Experts of a small language model.
Size: 9 layers, width 768, vocabulary 32768, 226M parameters.
Experts: 160 SwiGLU neurons an expert, a sigmoid router.
Training: a variant of SOAP for the experts, 6560 steps.
Below are experts of layer 4 (counted from 0) of a mixture-of-experts language model. Rows are named router (the router's row for the expert), gate (a neuron's input weights, with its number), up (a neuron's input weights, with its number) and show model dimensions 512-767. Each number is 500 + 40 x the weight over its row's rms, rounded and kept within 0 to 999. Numbers have three digits each.
Before each expert's rows: "gets" lists some tokens that make up at least twice as much of what it gets as of all text. This comes from a sample of Wikipedia text that the model never trained on. Tokens count by the router's weight.

# expert 19
gets: " of", " in", " the", " to", " with", " from"
router:500510442520504523504546456483401526520448540497531472538430506423457487601441471555525428474531509537452482422479551484489489525478471516534603443491482472491448572547511485479429537486522483517453513519493560550500505576551478453452450501489512474477443503434564589531538462497466548457468521505459472523504469533596429451534500487563519494518530471482546495479462543485498457469504460560560483459510527480529544447478488423545492552536463524504480531490513526457470523482564527480545455573500488513492546507455523472467497500568488410556490475489467584463487505519486436534501510505492549459495484485501418474557534543467485504433507541460443497548463503502511485578563526489496542534477501475529470488531400428520513527512466530456515539493476501518463564534434531
gate1:516497514490487522534445491568577493483481486453487501494449499441524527451540528563467437565585569465471479517509539554504455452544495489509583587505515461501527533554442499426477473455544420522411502476434461519520486579505510529513456502509492423499476558504473511492478465530498510501587487497485549485441526500519526459523476563575504478495491513512545538532515565493464502556533484522500534474516540507503437511497503523509484542566545496479556534481516575522474500489514517512539480523539396422558510501514438545443457523528477533522514530494460462506497481463503442544485414473463545471470466566515561514560439519485453511486450460500551484524539502477500505492462509484459541481475551499485436502592417453502495535508450475538467427521437469479507502499537439
up1:517469578445485492522464469507592459502495499412522492507463504458479494357540496564473452586567541492489457471490509511479443476534517471509580585570481471499509569511433478451459501467502459548498490472423435498528544607521483531484472501487453461526517581441384532482483440527532476496539464511506567519460485516520522447547477582531488460470516529468479501501487551482495551511512475507484582507526541535509411536474473530499456494537552553489567558526511527485499479542526525487544465511488436467533501544525388537457486532516519584507528543494487496499503480495512485564498488503446542498441487571527553464543478485479480498437479498459600467506528504506522499500528554434519488487471544509494431431562418457512456520539493456574515430462457481490486544533547470
gate2:546515522495498485443490464512520553535454479521511495479482438488458498468445421467470508424480591509530563442512543416529454544466403485444469586493517549529505450544533477502452439476459487481471487537481492511555571476498580476467557566501530512508547543451613532445514551533508526477563492530481516537494437467470534456483524453498555499527447518499517527505454573471451535514479479526485530503495504501549486492485520493516433532473472544520536512465491448560524532468605461531488458517560472473536540461431487541481485491460492479546486433521569534431522511549492555533560490484571486522488485534561522511580429513478550478576506473422526494559532525467508518508565474527507577483550559446565536464541542456449546459506443490553437471445540562557489506512483604
up2:440527484471523519511476525550486458494349492512484495456528444445586566501504467522483449506497439523478520460497540514494531437485498512501463453514482533617457523498525449485454513423422518479475591451506449500496552500540468473630502541536456509488563542490517469436444433494450521518464525551495529485470464346408445541492509481561514559486575490463470533451467461534542532532473531478433558498475504430459497440516518486483511543568522487467509503437522565530480536561499536567465490430549509508520518563487471488510447526526432529438486498571480507525448478548474555509510493548512515520422521505423449425491514520572575507533516535464476519527476555526563467554421504479474522439546614493519530492494559572430505445551476482550529527524489440515545506498522554
gate3:547438564491478515525439482454517456430439478476565462501510511473488548457483498510503500471460552569494461547475531511478455522461492546520486613505444498488454454501493482529534461475562477478429471536509538543530592554554478562487466495488566507458545489472474579420502520437500480490472532554554431449468523471547481501494542541504533551528520575495552493620495466516488540493483562457505563506506443511449522455454493442527483444476517502476533494519504485496470456439548572451513502508523508552511458510442458498519546499529531499544463529500478536565546445445484461524539476455463587389542515538502535489478507428533548546478477427576532536435405531521456460514447524601473510497472446487550484527470451456509458484555510529498519504481493509530497397455495497
up3:511514505491548470461499484589491477537438463469473508539432400525483418529538498492383474429501554466468502539472459520477478538531508495508502463442463577486493445414514500519507513456560468450541487542528510459591417568476465569576450437479542506509444516478491478452493571525539424501523530547467472529504506508474525533486509482456561511584472437495452490427495538506471541475494459565435513510522545524479479499425506560482453478529513442488506524536498467527532507514508542531470528444448475493501541471461492552517480492587489476582478492566483516610461542491504464494478592487432473527408557470435479576539506460476521503425464481512503483528483554497507577481488498549557496490585512474496501520497507482523469518486512492525481550454466497519465423511496498
gate4:508522534534526466560471490546580505525469488481441433569480453482475458454461456489488474546484491496526520494508452487513502598501585518442474440459530482505494577483490497444512467461526513495482560454524501536446474454452371486442468518498519502491471555515475522523527529552549478520541453495513533588442501572489506544496491468468420504477529542478530490522440479498508469478434528524507527464495512543471449477492479442463491514558567564566476534554577542508553575559564496518539485450445471456446458439492480464532539472509542489512475511440486425545502441506510578532436423454551530560440523534471473521494541453543502517460517500485558532495489469472426503521539521503488519487518563542483477532525390461459503495550515525492496420505519480500474422483511500
up4:493522495401494469563471439530580515546459460491478457511472501524466454414487533524487516586485542514466525451621459449475444464455514508539523474472448490558462536436458474473539479363522413501432554496559529554505477462505512503478464435514470506494451520515465542456487573598510481527477490508538466457496504574495490552501540530532487522529547528478490483529503491461452473551507483531470502504530472546538520516497516484486506467521522574527463528561514481593531553470536489598526510557521392543460474492542485497576491466544524498490521547413537451566430469524506479627487479474562459546525545517402510479523460506496467505477481546524575414518494536553486468514554564494588551482460526517524477492480463487441496558462515485457536484559516520453530512422524529
gate5:557543474481487500415509479474503592506404412498481537514545469514507492511442495527519498447542505495559450454509487502529520581466530424477570449535505515583427520470500517472453466424496534420558432538494476447542476491466479468570567493490455508477535517560499522456462424474524451467447577565524442535505507580506486468473514522472485494555548528539496551526514478476467494533435466533500478455487420496520553545545556502470470523482510466374529486489483516538458473441492510440509443496546493431497539509492536538479478543569573539566486467525560486548481524543457535478543471509544535434403473547438535457533496484473568471434458477515476471555558528484484537544563504452444539503544461475506492551413483544555485449503431486478547587497466521487522578469504495
up5:409399494474473475492508496519555470411483513462556437413550568488472456501497476442505505507547512498487519534410466459470472483511479495518547512584535484487517558512476523456570485511496503537497492453519470538485447485509509476504534487433471553499518444532563513534517441461545477427571507504495475512526476484433491482440464508485474477501506456401477497524502504488470473473548522431480493537488556519537460471482476472552466522546516544543498504507501509483447518449543500488551496545526580521520510498490526516519544479581519490480450538506505427507539477549444473548531491585463520520475470506441472457424479507480441485465507507535504516469466474551517467443509488448528533411504515491470548485561515567499512453511581503465447529479548528524498543508516514
gate6:458516467514359508482432467487535599567555569499531466469475484534520508566538516600564419475451468443427482442526571485566400484511516522543555479503544474466549486514481494545540472551473515531469591481535487493489496506461502499479588508475425482507514493481542498432490521552454508503541408547475464470508468561516517558514514474495520529557503445539547531471528530523506521576461574506499518529489531465479524488496481440465476464496510457571472485478514487491538490485467500416496546540471487535500576476515475481507465485528552467536480506513567499490488531552484488538499520439497442509521550442471515516438445519458510490496470498451491504509530477502567500538551454485514475588413531587484430494562493555502501545525496541433379454505547512515469483533453423
up6:492500461482484486447599498465516510534528524489465464464500448521504514523436522556504462441414484471539473433526536518575500476455511518576511482541523487461482518517589476560523523613572463508498489483547487449513540494507445538514532537475490531501533453503482519459560504518498578515461485478516523510517468532554452476531474576543513465500488493494516601445537575562485534493525504498517543459499539531471525501524526468495521531491516414508519512432530474451513573491425534471491566500504517510424544520380447516455393400448511543500445523471507461537456478540470495506500525453455503535492521491562457470539523505447524486448534496534522494493509467558463542556461449475486483544515538560436478488499567485480558473519533441455395497447456488527488509491451496
gate7:458439452573507429504506555468487471491499469507475541505506550487535457602510461501454525464493445481432491562447467555538505531594518484519506487478469556528530505483529501505469558406556512553460441497430489499457592482541521454486513475499506505533537503531473472557520458484509468394486477442509559507508502430479448511502462460552442550496494541434535545455463409543520493545531466585534532532494489512477489531502551475486470471543424464501527519536532499501461497476446475476487420502511510543519518559516523472494481510483468510512454457430532466462424459454481558531471520561458506536493505426452509548386493544503483514470540458609534489522559481436469539484574493560424551441475494584546482481443475514495490495506502504610514482542438459482508459446462433
up7:468476482563489472506555450466455466503510480495505519500527516536538527449467499486455480490517486494435502580521501523528470538553522467502510500503426522476514535520528440499464483475528483538538484483433443512417577444540476518506507462478515495499517423510485489487518485495486456434518422514504498469544520523533448500432471486497481549539483515449495505595529430537492486533508444520519515475511484561481490513500538513474479487510485354497520546507505497496451491482465493454404479499508517542539588524470509547528524509533468493489475548429468512548477535410500447533431464552468443500558489438508447528390498508538522485528472501603487530523508504461406521496555449562468506503440587568567537512490513535453479454506496496520467500587446473448522555522446470
gate8:529518468485521512551572472512529456510516531488542543468461479481474513525464490511506447439611474524448473476417474516505442560460548460474634534537526491485493538586496473490448489496455511497473538478522586484487527533579373496496550519487502483491556518489456516494587525513517522488472540458472500533495497571492502497410493485484639541559446538485483407569581493514454537507507516484575483464517552530528479562503507493513493507547509493472456568512551577439474442504435527441535513513492527488409533446476474506537489536475503501558524469432520542559575485491465466504472499528493514485408494512448510543470436473515479522456531527475495562455467482470518514527445501416471533531496529499488543512488460560505457520492519528485455535469416416534485457525461499
up8:487499522565495565451475514550470561458461483553506500491563512523551531538545505478458503522433529499541421553497516443448554483535420562522383611478468505499483523480480545518458473550407520533520480517478375517520507467447527541490437499525493589523459561484536462517497481552535478473489457533446553466509446454516495479564529493498470542485518464494536508390437493522498500574496453580482464531502455481490494451481565573519498449468541565538527472547487474503517497507447489494514542441458432513522458552491506514480424555519472483482464487554487489541476427498493443479463504501491458505512543531493520504479496486494455522519485471507504497511522444518484527471501517592482521425544517462532503418476540452494544497550506426529487438521531574400554533456514487

# expert 13
gets: " the", "|", " in", "The", "th", " The"
router:581547448515482506455532508492393511565499567528435421537476510534521525504497491480504484409512515526544522501430452520526514478441509532561516493435482504475559477532463508392483502523565495495511412505550540550526464507539554466564552605506504432491461505458475469561470438525505455516530529469589531531533479530530434473546489551518492436488484554463497521467463560492460549525477533477453480523491537527428448555549581416541495509455463512470583530447460538517564534444548590476516498495516507508558509444454529470520486538519468461575447443454471536491491468543517534481484457490469514396490494519464530462579557456462530577468468549495505433532502479523545486503494503477514486562533488520571518444507488448537523445500461522552500476548509483531497468477443516
gate0:513499519494463462508482480510473494380455524512475509555484561531514557480471482464486496515413475404501523530374537517563459516493504561579425522600511493445517500523438539518451535455480464494484517455500579532526496428499482485457521476515539459475431485464471486524463604481511522550553576431492554507477469579469491452576490408593513486578559521542489450538515540522447467495461563504453481471507541471468486536469448459544465498503467530509577497522476492470443486479541490572475525457526471477474559503446501443521520568516576448493561497490477545463501479477505492453481468491526455493432554468496483555489482460512524451478499494499485487513496408527457431517497534482503525451491548417581488472500507541496475483528437528552489436482508477495490570458481528
up0:494490525571460489470515478491508512475459523517518487440493456578523515593518474519511502598523472441485505500474511488566489527497547567497510473578575535429529427474501517468511506477553527533453504493532530503457516492558492466424533493568531496481470492511555530545485447502441465511566515482485545513593476529465551527540493445632531506565439503571525437569477593491509511477545534498516504484487536464474520534490470513515539545499548491569453480532448575503480512530554541522431485487501474454503559497518503405555482521449552515464506492512492528454463463498522499494379493466475498522528487520486510454521506519533475455528513526521502500474527440560491451520564446501478475464442462530493450501422544527402457546489475512543505540439500606497568555496490598
gate1:540573523594528514594526477472541508495522533469463512544533477485612502486498531535470473491494473505465560537458438470504498493461466574511520490510524552503485421432508508470498502505419533503452427466545496489500516605471516459517412510467513513431561466509515498499475525429501473445528484477497512535540509509490453476488433505524466502483443515464451530476513515478552479499511498506551494519506510509542508565446544468556444498514542472524542507474465531554460486470496552499495471495515494529538532472488464468519502508535575532518469491488500490475529452495531479546507475488530529524561509555500466459455516484455546574511550507381552509548523531526436493553555450489565502511475551494486535513501511522523458522472505417402485441523511466512509540567539543
up1:493540509410541554534452506429540477531577512536524576511518439446530465479459523469507484498532499493436512515477486541442514530483516505527590454462525528547456470538488544492585530534531532497498477535611440499507440489520480455500458420558560433555481482498571434473438406543521539483428567495468453485506512529451480553564495561502503522436511502476516492453476526470554433556482504575477519542503483486489525491493501538432510411545513509429521509479553499492517495479543589521574492427449510523511476502520481507535463452528520460504457514546448454513456459537533515518530479503542483512539465479546529500464523496580461565493507517469496510540480500547487530417507475443501486454549452469458475497506497545505542520585534474528479555499502480512484460448537566
gate2:443550483482526416443501498428520481487451475572538504569500531503459484473496515503511561525522506527539469537496491440508558505500533470524519459469510478525426410507500506545548519535453472578504485563479551531573451509524445519495530514498511537531464578512527521464531488505495566513449538458436452415507553502478508511516412488520572458536438441416479544533504500496547569525541502468460513450553495513522468490473516418548434438465508491482539462547537517514503473522497497579519576446535482575507410478471469486516498488506523492553509485534448514575467560476455539506511503497491464512587463461461501520511611449456585475540462478600436485517505544566482460462439447477546547503385556494525474524431450494502460499454410448519588509475560541508541469509542512
up2:451527448524508493467512503450499524521449443554492561597493522515435478471522552520481515423532473579526465509513465465555540507488518427531460487465517486592448439495520537550549539504469464538510474583501497568539503513549415545509539506482472524491523582494504520467531484498458556515495480409437480388517579533484465546506440468508500437540462397456482520535488484462502559530531542459524493470561456516549513482480454412560417437459532458484520494524537484449528478548482499587548519476501526544485464523473480509561481476481518471517459533472411525563489554477520498508547518502503505458497440477469560532558611449493611517530413552598451528481519524526497463511462495476516528553458528516493472537479457483491465514449441501478541485520533524506527495554530568
gate3:618420444485510495501452564437447495509584521462490522510534434568502501540434487550476488486480541508487433558530446477544484474481520493531466498453468518485474532410490466482497534488537537491519479519541537494512467504468414553562485604465466501416485509533486582479504542453471510507411539508592503519445618499486440602515492533554506451501479476539522506521448550485532503517516547483469521556507542554444566521498512491562437553515485410536462518477511542454473474495510502511525561504527511436544545563430467477464492529502513504547469483479513492512473476515499510472500520549406459449595528532439506515472498511515529511460480470528481432503528440488506458475510558564439497519482477535562497484523509467466544495441455530460525463471425521511460473485506482
up3:470498542536504502427494423436494490483422500555498484509466518480511466457525468551511496463472502484518518481483480479498510487480551521469418568425521488480414455611514467474512471552493444502514530484505482509470589556524544412524463546491558388563534466416523495465587458497490481490537526527438508483560476445419523467483466504418449568463418524526567476567485465524468580491500489408515469511469526453538505481506433552484472523445362466402462488519461503431462520536501465478525462480471491508454495514526561458510458551535506520500515441465516612449506572528512542491578515407506499523487474492506477465546508473558478533450464518486432486471585511476501521549469524471500503461484537554420442487416506456504506468526543488519452467507464486452446536505526501
gate4:485472418564526465527487475506439496479474524511454519522459540540514459484501461504438483513566496491532521438444537486449518477534465455562418509419551490466447470484530515553464486486541481456418552529557574503532505488546576489480518455537514450516543467541500556494396528412477421449552486473591504508467486533504508563488443508440464516496459581465474463474518412529486521478462550495465489489517526457466483479506480467463430479480485497456457469470536443487541468571450497563437469453466482473460492463453536455452451559566537505495499468393437544523529566496493549480447512488511449436498407564534488510440497487540453524522454558504537565437511426558484491508471490440451467586529545461548401439490588474450408392428514506471481589508494502561439509518563457
up4:490462472531533531554517486471507435459487523446526479495525427456504522514493517405447473486392517506491518534524433546563497591417503502417463456493443471507491521531556505460531463558437494558560453497506464495544521499493411476503513548520524447499463551448494477483518539490477467456513429452456497481583521455522500515501575518515481475534523473485507531464501569522451487484502481384505577470566503528545472469502519590521472518525545400513513457519487502502502557417550477522572508484526512532527503493550498567529539476476502482518487493521478415489433471542525503426507451538481564574562514472446508533534486487479558480501478513448523512523464610417481545454544515486539436464527486555451538486556512459451557531525519558454484402471475477494490472488464458
gate5:510531517513489523547517501588482487647515541491549463494473508537506452544456443449512483453469533475571510499504521585535469416565454568549566536510525487497530473474483471475462461551455498486404499628480521495456382570558595510519484445510522442517507456484520479406482518489530430506515513497492507521471467480453420558539512509501437566494445480491562473471488490458445509585480478521539504443488556538464496501509482483511450487485541635466511523369476446491479546522524516481541448452548493485425471505560499464478460491530484512524504508534490525490500518461523525522471458568533443464493472467482478454562551524521543565468485579513556496573482460519565511484456493562534542477472584511553448510536497525496565452488509461517460496531538510495523483438538497
up5:505480486475535464476491502410513558411530455477477521466525472548498481469560553549557487579479499519477506483444466404498532535502581468434430488537447464543480483560504509532548558459512486519532529370476459568496584420475433465506535609450515513417496491509481560580505467506525551488501486504490492416548509442498523473423507490548552449532533457526464515505497480618519450497505545451505506536503458496583509499495485510514572466518488414553483452531528538455461449506470560528492554523483479509546532478494470537468493502477476464509480500429485458445473480534495475465576469436484522555469504564526528498415473508525455440532505500429403478480442491494474552459529490429498438489511444486448526499469497469526419461499513526440487530444513509535507473524424505
gate6:506526500580463523554455496459458483547503502470591502507516485474486482434533544437469463456518554564448501521409515503508507436465552501501505557517466471479550501479479453392523479523555493425490528571494539519516478528538458458543557511497491452502527538492543558519481537510380513515521498545537477578501488499590471499519485493511514497431529484560502493459519516459475473463528512486458440424524563482438602519494459476534516475495448518533571485428430503556547491470522548457533458459503478444548544431558500492542466497460555473521442549462455515453475500526425508535537465509461532574541515458476500557479580451476498540491434544413503544427505533532551515508520551489568502523550500501563499484586490453570528552495445479458453461578505491465531450475564480
up6:494418520554476462525504500501457458474531523479523478504533516453520482499459476497392510495549556527468445504503605483630459475457570471465513505480486486547505505503547461541524476470460563418452491488473584511542427549539454504447412476483457501525459518509493553519507506546480471575476481512541451506567602460522467473528514459506502497470556496525497440466468575472543509456525480460463469539542508536454522485466364440490510453498463521519477455502485541474509514485556511473459480556520452520507473511537496555438504430523486451507539446477519555525436577515453510499538556520505515454458550561529472552461568487487558520494459516546459522495461492526524507489514649512564483535531533576462536555502503546488491515478550493468455437542521469492468573482453500
gate7:588497545511472524453540525456416519511424493477457507484493520529428575518524519403496536475507462503448473432495483489544532388485497471600488472534477437514585493479504514463508547485568503554553466555476578489555513470418480528568460564487493465426518486488471546480428447565451525549548430422570515540486570519505447535429524483564500455513486454447494493467528469508556508509429474456536506495502498519450483515470529564501477497545480450540450495507482480478553518407461573491506509533480489462455505490506550496483510479496512448601518484530394510543511506563490485486494429551516532456508444424513466486573482444490517570422514475444502516538548535534499503510537539528501463529549538525554563499495540465512476457517534571494489474470474516456465446539528525
up7:431485423506557490517388558479546464476545483509599480519537464477502484475449504520475469576455465507559495567459456529483515638466528517518503474452532442464497518512514514497503420513519419444462441471527495463415513481496523557477508450526478488547503409583534564425563504486504516472479494538497417440589506542517499482549449508473469489511517585539501534504499502458508480496503429559460506579479451456533494524529498468469465471516508462517493468512554561438456488517576515494452490501536431494481442558477526518485443479543532552515477582495568449539554464440417442523509426460525537550441538507511518492499520481533470462482491530523488525444511490509456532549509528448447545493487492510536468476432473527513508445521449552577524530517498484523435497493470518

# expert 32
gets: " to", "2", " not", " of", " from", " with"
router:490417426571526471564483471460529507517481513435499523558476555557499505529397430507487493508529463606484555444458524532394543487514477506595509494526475530470464459573498507488501555504512520460507544467458524556498439529459560519455513548487576463439470514446528501498528512441431530458448562411446476504543472522513466485538474485521485537511530469522539521523483507517438405493468484521482426457551454504462585543516530460471483564532499499524527564433483433563524477493601489468507397548524529471526472472408457487481524553549451514556441478461548447386488552501451502451451469577564478449518481517489478505469528453463500554468490498576462483523476565496547485511515526472576539489530513464561422447483421432566515512508469486553523527518508514526535552531421455
gate0:502440484501498475558489482475506530534527456451522499478470527543463502478471425516569425467486555524574568409479526480503507518386503472533500452455502481543500495508423472552461547460502473464553553453540579552537548541485476490527494496516485520499522437511489506481488529544506463464433567515496530524552543497527490521510463469488540525492499487507471491534559505522515445474417500552568509445474538494520525492436532561521443573505456371488549542465470511568543471422533494549477497518469517504494554425449521495531551512502484504508473497451553479437428517488520485438570436559548505492407467512519436534517467492452484501523524495564537543477509455457541479578523559496466487514595553491625472492454540537446530622471492476552506543494543514454519476442520511
up0:474544456466473485574490507466453549554491411511487546507451526507451513498478407498522461413455564504494571455473516506508505533461497489561473459471450517480515511522509469541474522463542549473494487453503546550515525498477475516489458489496485507528597443508450466481490463545551477417368571505488530520570508512556496557470436491421494502461566481554515554599544499543494475491401541500510529416513472468543495509509562531500427544519489460481572427523448465504540456464528535527514482549515562518545493496449485487500514504487492468519499470490461479445478486468563489465462456555532545515463519453547428524498446468496521540543507530517523528486502508395486499506483564547479445513552575510586517422433542494456513543445455526490520583464512486468560516460495481
gate1:469498504517501460544427447496476493510503501502469524422549535421570478503450497495488458474549471484499505480482464535524476490538437451529465503546520522502480432518505505474520468465531518384481479440565494441468466524439511500455553536481458531471539462470492462453407512447463532514561485477459552496495447467462580538561447509560524515503505508412420504493475436498547529485514426430533463498535588518435474506453492502479446428534475501478462530529520444524505500494580453529518510549459538567517502489594611504539530536537473466517440501529486489513452478507471450482476529541497492520514510443422449518475469516466505518553438511530568497525494528492488512449456546508568468476475423448497509436586450551465529500548466506538545542442549559560461510515520473
up1:506516489473486473510395410480543445444502478545468533451495517469545438516484447459527532501543520408477452490505542448494552533560497469487488580504459527497499482537458496486509473493522473474489444490536542472508473510552515535593540512516435539451445474492457521521443523440426452512547467483524571554529474462524544502480456500501445612512453467525451517424447414496507540494562501548482511509537546492447457510472464513472414508463516498506457448502502455583453500496535493511445494468529499528563563477564551496523599436480425489510473482456473544589466497520511496542471504499488486523415453507481446547550378517547457549519462526510494456548561499460553553442503540462513459459557484465436530448535459593539453483548481530471468437502486508493519530559576559
gate2:492493466410523496495534459447503523418426497425582528478525496558542505499551535467560501496440480588527464478543474512495505527518574511529540529522560508484436450508497474444506517469565472507493508512566443493514500503496460483500428505526457475455480502500493537531454500516526455480481528471523448443485483462406472503495487511518513547589478467498541585502499490499514552447433513541586518457468498491469592571459507542489520521492500454471512485503482416528482542477494523502538495534520532579485553430476467522571580455559491497520473516517507496505521527527562458551508544443393533605535527551491526417545564503472459581564477474545489468481469523556552524552474594514473465439378480500486434399412552520536511443507507462490491514516518431439559526508434480
up2:542509402455539493494500511498540520488477390519496491481521551457504433481485489497499495491481494491557433466606476535515475436595474438533420470541508444488421444540551509459502495425517467481510480493498435494510493418603454484483466515492421514436443496478427536489538519486514533495539466493449523534587461557501471476447479456557494517499486478454448559477453484511542516499484511487550505487531473490494471462616509497521473458491526371431493525460526464482478510501471490573485502518520534575513490482505488520452560474526437442510490553464488480551495474542496420553511581487417528516499549547495412450563572534455514546481562469494463528531443522519474503546472533503533525504479565540436446502453517472554503431485534505460495547481551431476433533481488421
gate3:525495486451493513603473550537506486522519480491495458455534526472506591507504475522476479502497528503544491454427506546417554441518469520518497447511519515515504454499547502436536491487452425477535471521571435499558450541508523490477517529540445575517429517518461474514453426411550522471518608522502522572468515555530491535431480490605450533498508494535521469584499490546433556510480507512503454492557495499480541502547473532501585524436523543472511494506511471609591498640507497564522516526575494494536525509504495415418508547511518513523506487472461481541458541563533439517533512511573470478543497507488561528516459531459505506479492494520464488436503529509489496515477537496606456447539562484443494414526507499547485522487534478550524513551502539472459429512463483
up3:499531514490441595553498495537502532517491545486545434412482521506480545487485506577479488490465545532493469517459571558506496452533475524518534425499499491476517417488455536497548515506440481478437530518547485532527496511600532501508483458513492557537426540526496485532450475429475510454460577536477568542478496443520497525481453438527446476509525456522506506501457573480427493518488581509570438516515523475512512561559534493560547525447479548503487536545523480466499508597460605554583492489579482465506462480475466482535505484485475544527486500505477435483507526572556371513502492510498497495565515519439475512520467493469482495443494411522502516414536510526492495470396500442506515468499526531462486504504592522505471505512534548511475483531526543488414506509467537
gate4:524521533483528535531423499521478516543478406542512468552544534515535471471515519413504534517491491469536468503496506507521474525527439539485449493505470458529542514499467549467471498513500505521595562418517527562555527476547450447457525462490505466516500569474486494468380475558503523494501447506541527486438458466519465508462526450516540558454503517490528524464475467486453481535441482444577533532491536544553497500451505470525440513513527536537513491435490513555492489460513474535487575444459471543396394485525469546534492554440479459472435543444471492475491571502458516564470410445537491496518557474514509361515503492521531528502589506530538548505457541574501503507427493550420505384448526514490483532448513491587530506497519444434495448511519488486483496497494545
up4:523471470490423507465499550491509396453444525459570431471463480575442501522513491467517516468457481497503483573560481369500516384502450446580499560540524522485584515485498545513483488559482475511388444523502480504464482551488514474505470450486480498446535534447509520483447491535469500492456508516451426476505533525446472485514493538467517522507529578500504523529485526499503459470435518542515478529560512489478489482481493450526497505473481473503587442436552364476489457581492512485531487476519668459563471468465417490477462423497476462533482539536544488485504578449434516458527500438453499488525523506477474502459452481499532592492520419406488442557488564516472457522572451478447555559563463537535504548459480450481486483514482506465483513550531446543460477487483512
gate5:511526469465465487538539483484516487418502570543553564540483542465438511492489532426490528491484520473552497516438533533507525496490505442514395423523530501471456446478507493418476465462491498494530558486513544537439476530488463578531462549519478563514473495481480478502441491511522416383519498478552528459518487461443490474555473568504473496506495593513543563495485454505508596496547483555500455488460590459515548534409533442448470475553559484468613527529527565488539508530564501459542508495561515463523576468452417478497479430535465490475540544450454533558564511556542493475508554522504509460553497483524516446473581488510550554507500478571507499501522496510485469471511491458535526576501518469519510476479501535566540445463550383550479443497525505520495510532562447
up5:509459502536496505454501576501473532548533436516493436503531446527537455497531526555478449520506464554419531509516526500528462484521512535464611532500446452473645484503508485589507493515498533516462486542516487481484545496555505425517496465476516471557494507555514556510483443519474541627515472510474429542473489565537495531465474436488483487467551459493441481515504525480527408517473494459487533517492459560522508416544473546568528505472496526538372498489496452474445508470463525542492500505476459528518443486549532515480512528512514474510525474569456438503468488401484500491472468444503503528478490492528486546530448521466542446449486514425510434516543507521502460565477528518478435426535463545515445538519527451436488499564506577528503591513475496503521456476448496
gate6:506539495492522507492513529451527547453495499450443510458523483478495498544428520545512556512526427396454575499419410562544486512499521551482459508586510589524518590443441464458517549559500553476470515543490507472428472547476476480416558586454556503464494511494572568441559474537493518484473450470481477471546458470521532489547458518516493562521456524441471476514519539564462563461491491437460508508515552565504493465571490472484502507536499470568513568505507478522523469511557466426483525486478490505511566513488517532521486522504441541508516453502513544546606490510492465557505403394371507487476472533432476514473588475413530506541447527530470470550477486509470535446453584532537496447477531475486577493526538497573483527478489493484496519485474434402479511490527480
up6:499492546545476500526488504514519465511551488479545506519491470536510501485516519458512510581495560565519474510544509490537490541444507438511569520475546429506464421528505559498416447489532469484525466494464520507564503430534509476533484388544484502520462483514459515527413554497512462527540524513558516530474496492515454526447531519494511388493528531532508501477476503502507507502493552513518555487482426450520540525478498487471494523490502541436532464445514541522501498487444494641514449442500521514507425494567471509525513486461570470517505554517466503518502485504500455485499573561565522471505537410515529492490446523552398530473495444492525564422540529498540507525535461459437483553512424514523408491476509482430520451488523403574555587531482535539521438548532524
gate7:536515463446481520490388463482489499573507545512525507448492482511550489537469474517514507513496551464445531507475502508526478466486467485511505469495518523523406491503560485471473513529472511515516509443507551497445465497434535420523582478578535462460509501487490511538540459476532527538486563450512490514524572550553509531525485480498538482554475553527494596482464525486452467452471482471577432467459447590557573542476492506587552551503506514507562469450499458512457466455568516495535517511562499513534478536504507563551544491547449471491444525413432477418512486533464454512471410471549525506511567607541455660405542512446426509480543533568473529506497477512518420488509459529539540474526419432499533477453559491506460477475542553525469483417482513478493529543472587
up7:564480511568531519489504535501450581528499478439464489522550507515462420513536560462484531559496496510416509564471530507519496524418548579465507554554476498474494444556460415495572390475554493564469564614534465486509525511594473433491461545489490509487464491445470504486426535487421494590507478526551451512472443487452526490477512446510495470511463531518464529444551475507532505526541496515507509516478476510483563492472528559511533467458497401455489512463526470466519548501508559504425530522461429463503509490489479469479499529442564443550435448555492538503402534509495508579439523506463523481511481526451545490552477470521524487502417438496558589487529490479521563503412483493545470500493536523578524520464465469530574531499422476472460566521477483515483499474511468